config = dict(
    num_hidden_layers=10,
    hidden_size=320,
    n_experts=64,
    experts_per_token=4,
    d_expert=64,
    d_shared_expert=0,
    hidden_act='squared_relu',
    moe_layers=[2, 3, 4, 5, 6, 7, 8, 9],
    router_score='sigmoid',
    normalize_top_k=False,
    routed_scale=1.0,
    balance_loss=0.0101,
    balance_bias=False,
    router_bias=True,
    n_groups=4,
    groups_per_token=1,
    init_std_router=0.0193,
    lr_router=0.00044,
    vocab_size=8192,
    norm='rmsnorm',
    norm_eps=1e-05,
    tie_word_embeddings=False,
    optimizer='soap_variant',
    learning_rate=0.00298,
    beta1=0.95,
    beta2=0.99,
    max_grad_norm=2.0,
    batch_tokens=[32768, 65536, 131072],
    max_seq_len=256,
    train_tokens=312700000,
    max_steps=4348,
    dataset='wikipedia_en',
)
Below are experts of layer 5 (counted from 0) of a mixture-of-experts language model. Rows are named router (the router's row for the expert), up (a neuron's input weights, with its number) and show model dimensions 160-239. Each number is 128 + 32 x the weight over its row's rms, rounded and kept within 0 to 255.
After each expert's rows: a language model's description of what the expert responds to. This comes from a sample of Wikipedia text that the model never trained on.

# expert 13
router [160 122 186 104 105  82 138 107  89 181  81 105 141 129 155 134 131 118 150 138 133 111 132 124 155 197 113 146 137 103 112 100 100 158 166  97 136  87 137 127 189 135 154 146 140  85 162 177 186 120 121 153 177 141  93  84  95  92 127 104 134 146 138  78 106 132 141 141  77 132 119 129  60 157 151 154  93 109  99 168]
up0 [151 130 148 163  75 152 134  49 118 138  93 176 184 185 113 117 145 102 105 101 139 108 154 126 135 208 123 149 160 124 144 147 135 128 164 156  89 175 108 131  69 145 109 110 124 115 192 210 134 133  78 152 125 122 126 111 180 129 160 144  98 184 152 124 109 111 125 113 134  82 111 150 161 123  95 203 102 121  97 143]
What it handles: Word-initial pieces like l, pl, inc, dr and prepositions for, under, over after was or and, mostly in plot summaries about characters.

# expert 53
router [153 153 180  90 129 136 146 134 129 162 182 122 153 166 106 218 111 152 110  94 124 110 139  83 110 141 139 181 140 101 113 124  79 178  88 121 143  77 106 196 172  90 134 155  87 146 127 165 157  83 120 116 186 164 148 111 100 132 138  62  83 138 133 111 132 112 105 129 101 132 143 125 163  77 163  76  74 148 178 174]
up0 [120 140 153 139 173 111 137 166  83 143 138 165 161  82 124 152 158 129  99 164 146 109  87 141 156 185  32 115  96 122  91 105 158 135 147 180 163 103 115 133 167 119  89 153 145 130 133  75 140  79 120 112 162 178 148 122 111 151  81 113 108 104  98  57  91  83 153 128  38 105 149  80 118 181 111 110 124 132 129  90]
What it handles: Surname pieces and endings, mainly Slavic ones like -ović, -ić, -ov, -kova, plus common English names like Johnson, William.

# expert 57
router [129 156 158 113 137 119 175 168 156 152 154  91 133 143 114 209  97 120 119 135 102 145 142 109  95 165 148 165 137 120 102 129  75 139 116 126 108  60 113 196 173 127 116 145  81 101 145 178 156 138 115 105 179 166  73 136  74 105 112  88  79 142 127  93 173 170  73 124  86 136 172 129 137  70 135 104  66 109 172 156]
up0 [114 156 175 150 159  95 138 107 189 154  87 139  73 161 159 153 112 121 121 125 183  60 141 157  84 106 137 119 155 179 201 109 143 176 110 151  57  64  68 126 173 121 139 108 139 143 222 152 127  71 190 135 135 171  91 120 132 144 133 107  90 123 141 162 145 104 129 146  92  77 177  93 180 119 142 141 145 144 149 126]
What it handles: Closing pieces of personal names, often Slavic or other foreign, such as -ić, -ović, "Manj-re-kar", Radwańska; also common first names like Maria, Henry.

# expert 49
router [124 144 119 112  79 122 175 123  26 213  72  53 117 155  94 175 130 131 119 102 176 135  87 124 139 140 105 191 174 106  77 162  85 173 134 178 145  97 108 113 140 146 182 112 120  88 146 161 161 149 130 116 113 158 107  68 105 136 168  99 119 143 154 113  91 110  85 141 115 137 131 158 149 108 135 129 139 130 159 124]
up0 [ 95 178 123 141 142 135 148  96 132 114 137 101 109 104 111 122 100  98 101 111 100  71 109 144 150 107 165 144 103  91 147 133 155 119 146 166  58 157  84 140 114 146 136  97  74 103 123 129 156 120 123 168 109 175  77 109 115 151 135  85 133 113 173 160  55 140  94 155 165 115 111 160 142 110 135 173 105 100 132 127]
What it handles: Final two digits of years after 19 or 20, such as 2004, 2025, 1882; also the piece ang in gang and gangrene.

# expert 1
router [184 156 187 125 167 145 139 133  84 146  43  68 194  89 111 133 131  97 185 131 149 106  91  74 171 195 120 136 156 147  87 175 113 136 161 138 156 131 120 133 148 145 160 125 134 107 126 193 170 116  85 171 165 113 152 111  92 143  91 130 111 169 136 128 130 129 113 183  57 109 108 134 113 120 147 141 100 115 114 145]
up0 [178 134 121 121 130 122 111 122 149 105 156 147 176 119 150 114 101  90 125 161 129  79 118 174 125 171 139 155 178 114  97 128 181  98 192 202 170 172  94 125 149 174 143 198  98  97 151 190 172 151 126 164 165  72 139 155 231  39 128 154 108 153 118  87 158 158 151 186 123  81 118 164 147 137 167 141 103 119 149 125]
What it handles: Word-internal pieces with c, sc or m sounds, often after M or m, such as uncircum-c-ised, m-asc-uline, m-amm-als.

# expert 32
router [167 155 134 142 127 146 136  59  75 139  87  66 150 125 155 130 118 130 154 138  94 133 126  89 122 126 100 147 188  42 100 169 129 168 138 183 161 122 108 164 162 106 149 113 101 104 138 107 182 118 121 135  81  94  91 117  53 166 119  87 102 117 101 112 100  99  86 147 123 130 105 119 142 139 186 112 109 128 155 160]
up0 [172 161  87 150 208 138 127 116 140 119 145 109 156 138 132  77  95 182 136 108 124 158 144 143 133 113 123 136 132  82  69 102 129 131 153 136 164  94 125 170 187 116 167 102 118 130  60 123 120  68 161  52  85  80 135 130 117 154  80 114 161  95  63  88 114 170  68 198 152  92 142 133  89  97 118  66 105 110  77 112]
What it handles: The f or -f piece starting a word after a prefix or parenthesis, as in quarterfinals, Warfare, non-fiction, (first, plus year pieces 19 and 20.

# expert 20
router [171 130 158 127 106 133 150  84 118 167 158 132 106 149 131 197  94 146 162 100 158 124 122 107 115 127 155 116 177 145  90 147 161 146 167 178 123 102  90 162 112 100  98 150 128  81 126 128 174 137 188  66  96 112 144 116  59 160 118 117 136 139  97 122 119  95 138 128 108 112 119 127 109 130 180 124 121  87 133 155]
up0 [165  99 136 121 161 113 160  90 177 137 124 137 137 190  43 106 107 104 146 173 118  72  77 153 140 117 141 153 198 145 133 138 148 137  95 127  95  83 169 119 109 123 111 178 117 120 103 126 144 145 147  73  98 110 129  73  94 165  82 160  89 107 117 102 137 131  46 173 111  89 111 130 151 166 153  90 128 119 116  88]
What it handles: Words inside names of states, institutions and events, such as Republic, Soviet, Empire, Times, Battle, and pieces of split names after The-, as in Theory, Theobald.

# expert 7
router [173 170 145 127  91 151 155  87 137 162  94  88  92 116 105  91  99 103 223 184 120 128 164  66 137 153 170 161 192 153 118 122  92 147  89 157 116 133  86 119 163 103 102 157  66  85 180 148 155  72 177 116 141 152 151 127  99 155 104 156  91  93 111 135 139 112 144 176  53  80 110 113 131 125 140 137  45  92 151 145]
up0 [183 167  90 116  66 108 128 136  81 117 127  96 119 100  82 167  93 155 140 161 151 140 176 146 151  94 108 157 177 131 175  73 121 127 167 141 147 162  96 139 144 139 106  81  46 119 124 121 139 128 144 102 155 166 178 104 152 139 127 118 142 101 112 166 151 193 107 121 139 146 129 100 131 119 133  76 107 110 108 102]
What it handles: Word-internal pieces with r, er, en or or in names and words, such as mir-r-oring, jum-per, flam-enc-o; also hyphens in COVID-19.

# expert 48
router [139 139 169 114 149 112 162  78 151 156 111 129  95 111  77 158  77 169  97 127 179  80  76 127 142 142  73 120 201  84 118 168  66 143 116 161 134  98 119 168 163 140 215  68  92 116 149 155 176 105 159 120 163  84 122 152 103 134  98  95 117 118  98 123 127 173 115 223 120 119 136 140  83 140 175  91 113 111 153 109]
up0 [153 160 169  69 150 100 153 153 155 163  82 147  75 127 155 103 138 142 178 127 125 112  70 130 169  65 112 102 171  87 160 117 110 133 143  99  77  39 163 151  64 178 161  93  96 155  65 130 154  88 168 152 125  98  98 104 186 138  95 149 105 125 110  86 148 117 142 137 143 122 170  99 111 171 153 106 132 112 131 136]
What it handles: Prepositions and articles in location phrases and infobox coordinates, such as "within Russia", "southwest of", "in Saxony", plus units like sq and km.

# expert 55
router [155 118 171 101 144 160 148 110 132 154  80 112  80 115 140 126  90 111 118 143  88 148 104  79 170 143 124 155 176 147 110 139  74 172  95 169 108 103 168 156 156 141 165 146 158  37 179 115 148  82 132 102 131 120 137 109  70 149 161 136 147 112  96  86  94 155 107 140  99 159 114 112 105 146 166 147  58  75 191 146]
up0 [146 103 177 114  46 122 111 122 118 125 163 111 144 140 110 109  68 152  27 153 109 138 125 147 137 137 124  93 181 109 177 148 132 147 156 142 153 145 143 157 152 155 136 188  48 122 164 106 106  84 118 125 119 109 179 118 102 145 119 133 106  96 189 109  62 128 156 160 160 131 141 118 114 102 212 152  88  87 150 119]
What it handles: Hyphen list markers in scientific classification boxes before Phylum or Class, and other infobox list items; also a, the, of.

# expert 62
router [160 145 135 129 149 121 141 107 116 169 157 137 148 162 107 205 138  87 160 169 135 149 121 102 157 194 156 169 139 123  76 109  64 184  98 110 137  73 139 150 199 118 123 155 103 122 169 197 161 158 102 134 171 152 104 117  83 134  93 104 138 115 132 125 121 140  68 102 101 142 122 146 125  76 169  69  93 111 202 126]
up0 [173 162 151 141 134  95  93  93 135 132  81 102 165 182 142 104 129 138 122 141 121 148 186 133 136 139 201 165 145 145 141 156 107 114  71 139 145 157  89 125 113 146  48 157 126 160 122 118 142 141 117  76  94 158  73 193 123 138 145 100 161 125 107 142  93 136 111 139 128 135 157 125 104 108 125  79 101 158 160 150]
What it handles: Common first names such as John, David, Henry, George, and endings of split personal names such as Ronald, Walliams, Gregory, Fabrizio.

# expert 47
router [150 145 158 127 182  94 189  72  98 171  60  81 117 133 120 190 129 173 119 155 130 113 121 133 110 164 154 125 124  74  68 163  47 175  81 118 122  93 149 162 110  94 136 117 158  81 169 155 194  96 119 121 125 100 144 144 135 133  77  92  98 104 113 132 103 148 106 105 158 108 122  90 147 155 156 140  99 111 147 149]
up0 [136 129 116  95 134  86 101  96 150 135  98 140 150  59 131  60 151 163 133 109  62 137  89 151 152 119 180 177 164 139  78 114 129 136 146 173 136 145 109 189 100  95 139 132 108 116 162 149 148 109 101 198 125 138 105 174 166  53 111 140 133 191 124 126 106 116 168 107 150  96 142 123 130 216 158 101 124 160 154 121]
What it handles: The first two digits of four-digit years, 19, 20, 18, 17, in birth-death ranges and dates, like (1930–1995).

# expert 42
router [136 149 125 112  91 146 147 160 108 164  96  83 142 136 110 123  83 106 172 150 107 102 166  60 142 169 113 151 142  62  94 143 113 137 148 138 136 123 124 161 143 146 162 130 110 125 182 137 179 158 132 144 150 135 142  30  98 186 139 156  89 125 140 112 172 117 101 166  59 154 107 116  76  98 121 108 103 159 120 113]
up0 [110 183 168  92 141 136 177 154 153  49 143 103 162 106  96 126 122 114 131  68 160 209 118 117  77 111 115 118 122 163 104  97 117 187  90 128 165  70 174 108 181 167 183 152 138 198 168  80 162 152 164 115 152 134 121  99 137 112  99 158  88 118 149 197 160 135 163 156 112 170 171 130 149 132  73 122 118 115 151  68]
What it handles: Periods ending sentences, often followed by a paragraph break or heading, plus the C in IUCN and OCLC and col in colors.

# expert 16
router [131 120 137 136 119 153 168 111  74 137 135 127 134 100 156 119 117  99 175 157 151 137 210 145 163 140  95 128 161  94 106 105 111 175  87 107 130 129 141 148 131 194 137 179 165 125 158 191 168  90 138 150 150 176 114 106  72 103 136 106 107 165 115  70 116 126 173 114  63 134 145 167  97 112 141 108 114 101  81 189]
up0 [175 159  87 202  86 150 123 125 125  85 179  84 169 115 101 105  83 153 170 166 135 150 129 151  75  88  97 132 172 156 116 104 156  82 100 117 131 171 133  95 151  84 102 117 155 136 121 151 151  90  94 162 107 141 173 119 105 165 111  91  88 127  99 131 111 110 151 136  95 154 144  72 142 123 177 103 174 100 122 142]
What it handles: Verbs and participles of reporting, belief or cause in prose, such as thought, believed, said, announced, According, due, because.

# expert 26
router [144 122 110 141  93 115 229  88  82 147 152 111 137 101 148  89 167 110 151 136 162 122 156  70 117 133  94 139 155 143 108 177 108 152 119  98 125 152 107 162 136 177 105 149 108 124 147 176 168  79 129  95 142 118 167 122 111 128 169  81 155 134 154  57  59 131 114 140  86 142 169 162 122 145 143 145  91 133 133 136]
up0 [164  69 139 114 146  96 149 134  63 211 147  97 175 188  64 141 127 106 125 120 162 143 100 168 112 159 131 151 175  79 180  72 178 100  73 100 103 122 121 119  82 172 141  78 124 123 135 102 150 160 189 151 146 115 120 131 154  48 129 181 122  55 203 152 153 139  83 103 157 123 131 155 111 127  82 127 101 169 130  90]
What it handles: The -ing, -ed and -ation endings of split words, plus reporting verbs and linkers like wrote, said, announced, due, only, in Passing, Performing.

# expert 14
router [156 113 119 102 165 111 163  43 101 214  92  76 127 153 152 138  92  95 142  99  85 174 128 147 117 150 121 129 149 101 107 159  93 151 120 142 164 133 117 162 144 154 141 123 121 111 130 160 148 110 130 114 118 152  92 108 122 110  80 155 118 119 117 122 100 122  49 152 127 117 139 126 141 153 130  80 118  55 138 157]
up0 [104  77 178 137 111  96 126 120  68 133 109 107 150  82 157 155 150 132 114  64 145 109 155 149 120 174  68 139 169 116 136  65 103 180 108  68 165  78 169 179 159 196 134 109  83 109 159  96 130 151 115  76 155  85 167 131 148 118 132 159 110 174  97 154 103  94  95 133 140 103 123 177  64 119 181 148  87 105  84  97]
What it handles: Quantifier words such as all, both, several, many, various, different, usually after of, for or and, as in of all time or their allies.

# expert 36
router [160 182  98 126  69 127 184 103  72 145 121 100 108 123 161 152 115 121 173 127 100 142 115  77 104 137  72 175 143  72  87 132 123 175 120 117 142 141  99 102 173 118 132  97 147 111 176 156 191  73 108 119 140 128 117  85 124 169  67 139 106 144  97 134 105 130  84 128  78 113  88 147 135 159 178 140 118  68 119 173]
up6 [ 79 138 174 158 119 152 172 113 124 140 104 121 146 110 151  88 143 178 106  97 186 131 154 122 116 110  66 141 129 169 109  91 102 169 156 136 136 143 113  91 142  78 141  80  93 123 110 134 120  88 170 125 146 135 128 113  77 130 181 140 141  83  86 195 181 142 137 131 141 158  53 129 169  83 102 170  35 113  85 147]
What it handles: Inflectional endings and second word pieces (-s, -ors, -es, he-ns) plus election and sports table headers such as Votes, hold, received, Apps.

# expert 12
router [129 124 195 106 111 154 148  99  67 153  90  59 182  85 140 143 141 119 128 131 191 105 138 117 135 123 104 165 190 140  83 158  93 162 194 185 177 141 169 158 111 169 104  99 132 143 153 189 171 133 107 139 169  96  86 117  75 144 106 125  74 177 128 137 138 147  80 130 116 171 161 145 164 102 120  73  86 113 130 127]
up0 [143 169 177 103 104 139 161  95 124 144 149 135 185 160 140 122 192 139  83 161  71  80 128 180  78 139 157 172 119 123 107  95 142 111 170 164 145 123 157 121 140 144  65 162 161 132 148 152 171 129 143 116 129 142 102  89 124 171 153 129  62 160 148 139 159 114 142 118 167 116 129 144 124  85 134  68 127 161 141  99]
What it handles: Hyphens and pipes opening list or table lines, especially "- Born:" entries, plus odd word pieces inside foreign names such as Movimiento and Yukon.